config = dict(
    d_model=192,
    parallel_block=False,
    decay_shape='linear',
)
Below are experts of layer 3 (counted from 0) of a mixture-of-experts language model. Rows are named router (the router's row for the expert), gate (a neuron's input weights, with its number), up (a neuron's input weights, with its number) and show model dimensions 0-191. Each number is 128 + 24 x the weight over its row's rms, rounded and kept within 0 to 255. Numbers have three digits each.
Before each expert's rows: "gets" lists some tokens that make up at least twice as much of what it gets as of all text; "comes after" lists some tokens at least twice as common just before its tokens as in all text. This comes from a sample of Wikipedia text that the model never trained on. Tokens count by the router's weight.

# expert 13
gets: "1", " ", "2", "0", "9", "3"
comes after: " ", "1", "2", "0", "9", "3"
router:144136161149088148107174196157179103115168146094121121134084144143129147109145140116158102098102111129143159108124145109101096154107165102143122119155178144150118181136104158121130119124102098145169172156120117145112107123104149141114113109096148124082102151149138107100155158107111121143168113102149160163143100131119122109110115142146146152134140110134111119153123094133158146147139111092125128125138106157123115148136121180149130147165160179099152118118111153120111109150149147127123147150100107084135139140100105154093092155129158091107110155141146073106112146100129157098
gate9:164081112136089103166113149129148128154125116145153113092079139102136118141129126132092126131158087124106161099164131089172134122139152127124139149146141175153114173109111115102135166134116125103098159131112136139102110146108149147173137103147096142112149141125118104109147154152110144161149129119115148136112125115127163138173121100134145152161112147104182127173148146121144134152194105103099159123128145124133102140128169133107170117118137120165154119181098106123139110106107110106136103103152138107125105158121120142122097127092100131136128134105079134090086097080069118082
up9:121075127170123118116134058122079119115151182151180111119173138121144158133111100147105114115145135134179111144101146142118124142145114098107138103096119170107108141112103117105115116075127128132131114133103103132122125099153150125135123147073112146103105093084109176122126110162162131137123112135157112093142118141122113159118109135104115108117122162110090143074162075143117132119096135127122125098123172099106124150131130134120135168114130155118155146089130143135161135172138136142116122124119124145156086118121117141160167114122156156160185121109105119121142061146156122162

# expert 7
gets: "0", "9", "1", "2", "8", "6"
comes after: "1", " ", "2", "0", "9", "3"
router:155137162163101152112155212154164105113153150082106151112097145145120154131127130102157109119105113114148133102118142103149103148113149117156104167155168149148114148150121158098150099128099102155164150156115105148109105118108153146137108099090148151095103146148151115103154143116107138150164120100156156153146116118114108130109109147145147138138155112140105111151094100139154143151141118095123103131151137157114111142135127172156143150146156167091149111110105151130113109150154157119113149149103100140147111151097104155091107148117159073105121082150148080100103151111177142111
gate6:126133135141112129113153109130126147109094124123078163117106147149125128080125173099128168086107115109068144091130146163103124151092131132163136128134135156091115098141123149102142092123140096148075088121116159129114117142125102144109140130189097117103106113103156074160108120153071119096145138147104100134096138093108135156103092121121125125137133134102150185128142094121153125085104091154113142132113122129129134123160168141140104130126107116124154138139142098116111166142132132143073159100114099134091122157156157137135112155138169128153144099139098140135159127124170176099
up6:149116105151123119111111131099078077140158161096133130156137145064097165084126140141098112126141136113149159136117139128164099098138147128148137127141109132137145119131085133147170149113157141081173142150112130132111111104126128129127138117102121084147174123166114150104137106118126131131139147140169117079125081087071139115172129111109111121138135143135111135137126166121132126136119165074123174090124151103102150134085133101133075132120160123155087150101108153152124115157141156141144121148114105154103158093128106135087124088129095127098166161118159140121108113175122121157

# expert 8
gets: " |", "\n", " the", "-", "|", ":"
comes after: "\n", ")", "3", "4", "5", "6"
router:144143151151103146104150170155153100106144146105107159136085151141121150146100144103148103115104116148153126103188147103084105143107149102151098139150161148155117140149105155180147095116104115147155176153094109157106102112106143144136106107079153141105108149154150115110152144134104118148155129097150156145151105138103108139112113157142145169144134114141110117154099139142150150157139107099145043144097117158111108137158142146157136144145154157111149106106110151121115112149150155109127096155106086119144145147112106152118116152111156118101105081155146082112097152114102147106
gate6:172163143117137136111089099137155108138178111110118125127129137116134142151148111151088092128155160182075146132133150107113157123137111134095151109162096159131113121139128135180102140116164149135179133169130109179101077096081161076140145144144116154163138144139129135129108156135104122098118105112152141133099136125103101155125106161099136120137116153122072151170136117143104110119125113097149118106132088129133116152119114159119140135139157127153102136097145151162157145127096110123138130087111100140133122166158123119178094128136144129117128152137125115121140108045147146174
up6:112151144125142144103124168184153138154124181139123153143125134130126127150121149146143143163128140132102124157106184098135098166163097105148156116118131122125142147097109112095139123134084106149112120132099160163068118149156144155119112172148190126152083066157111119130125144151179129112153142108114111131134124124114131100138116081141129144085094171147159146161100117132155106115096133136131117128110121144117122143129148143102142084103119129155151173099140146138120153150161139107171145103175093111134172122123162154114121117129093152113095150095092148123134124174140136107

# expert 3
gets: " |", "\n", ",", ".", ":", "-"
comes after: "\n", ")", "\"", "%", " —", " =="
router:146140138176100127118119150147139114100130141132099128134109133127111145132124131111131125120113121139140139102141158113098100117122179093139120132169158137150130096136144154170156108085101077145156159136075090166114090108110140128165116107109136147124118157148156130105153130148128111155163138117135150071119129128105138127123107149136153151125095108135092124154128175140150137162147109075155095138109097213105086119175142161148118138146147164072141069115114152120113111152150150117136122141113096155142156153066109147150120145106137120121119092143143088133113137127115136103
gate12:137133132144137111129158175106119122109128120134128144126127116118176113152126110142128145135126156124170114095162098141127167123134061154102122140113094088106115141106121122093174097153131147118135089135093176115108153126138163129120133086137128097118103126141142157104137138086178160121113124107155113091120128083119124137123128122118157119104146109141136131148158098132109138122135149154112167108165120165090110125099070137169133182141157101086112116103150145127122122107125142158160079122171128134131128165108194136088149125192164124166123147120143112123167138121138093104
up12:166163141141149133112119170124146078094146095098150126113094121153162130149141126117137178087109146140127086146181112151118168117112126149122137153122087129166136119127136091109116122137127109136155113142120121128117156152116152118130120112134150124114162148167127114135141158119131184130129182127147098082088155116077127134166182125176104106132120133128133108120112161163141119130163143170135122159126114133143161168160147178158149167099134148156169152125138109142110130140117136131132119175150123106154086090130153159106114138160139127156181163129160106139138153166127123138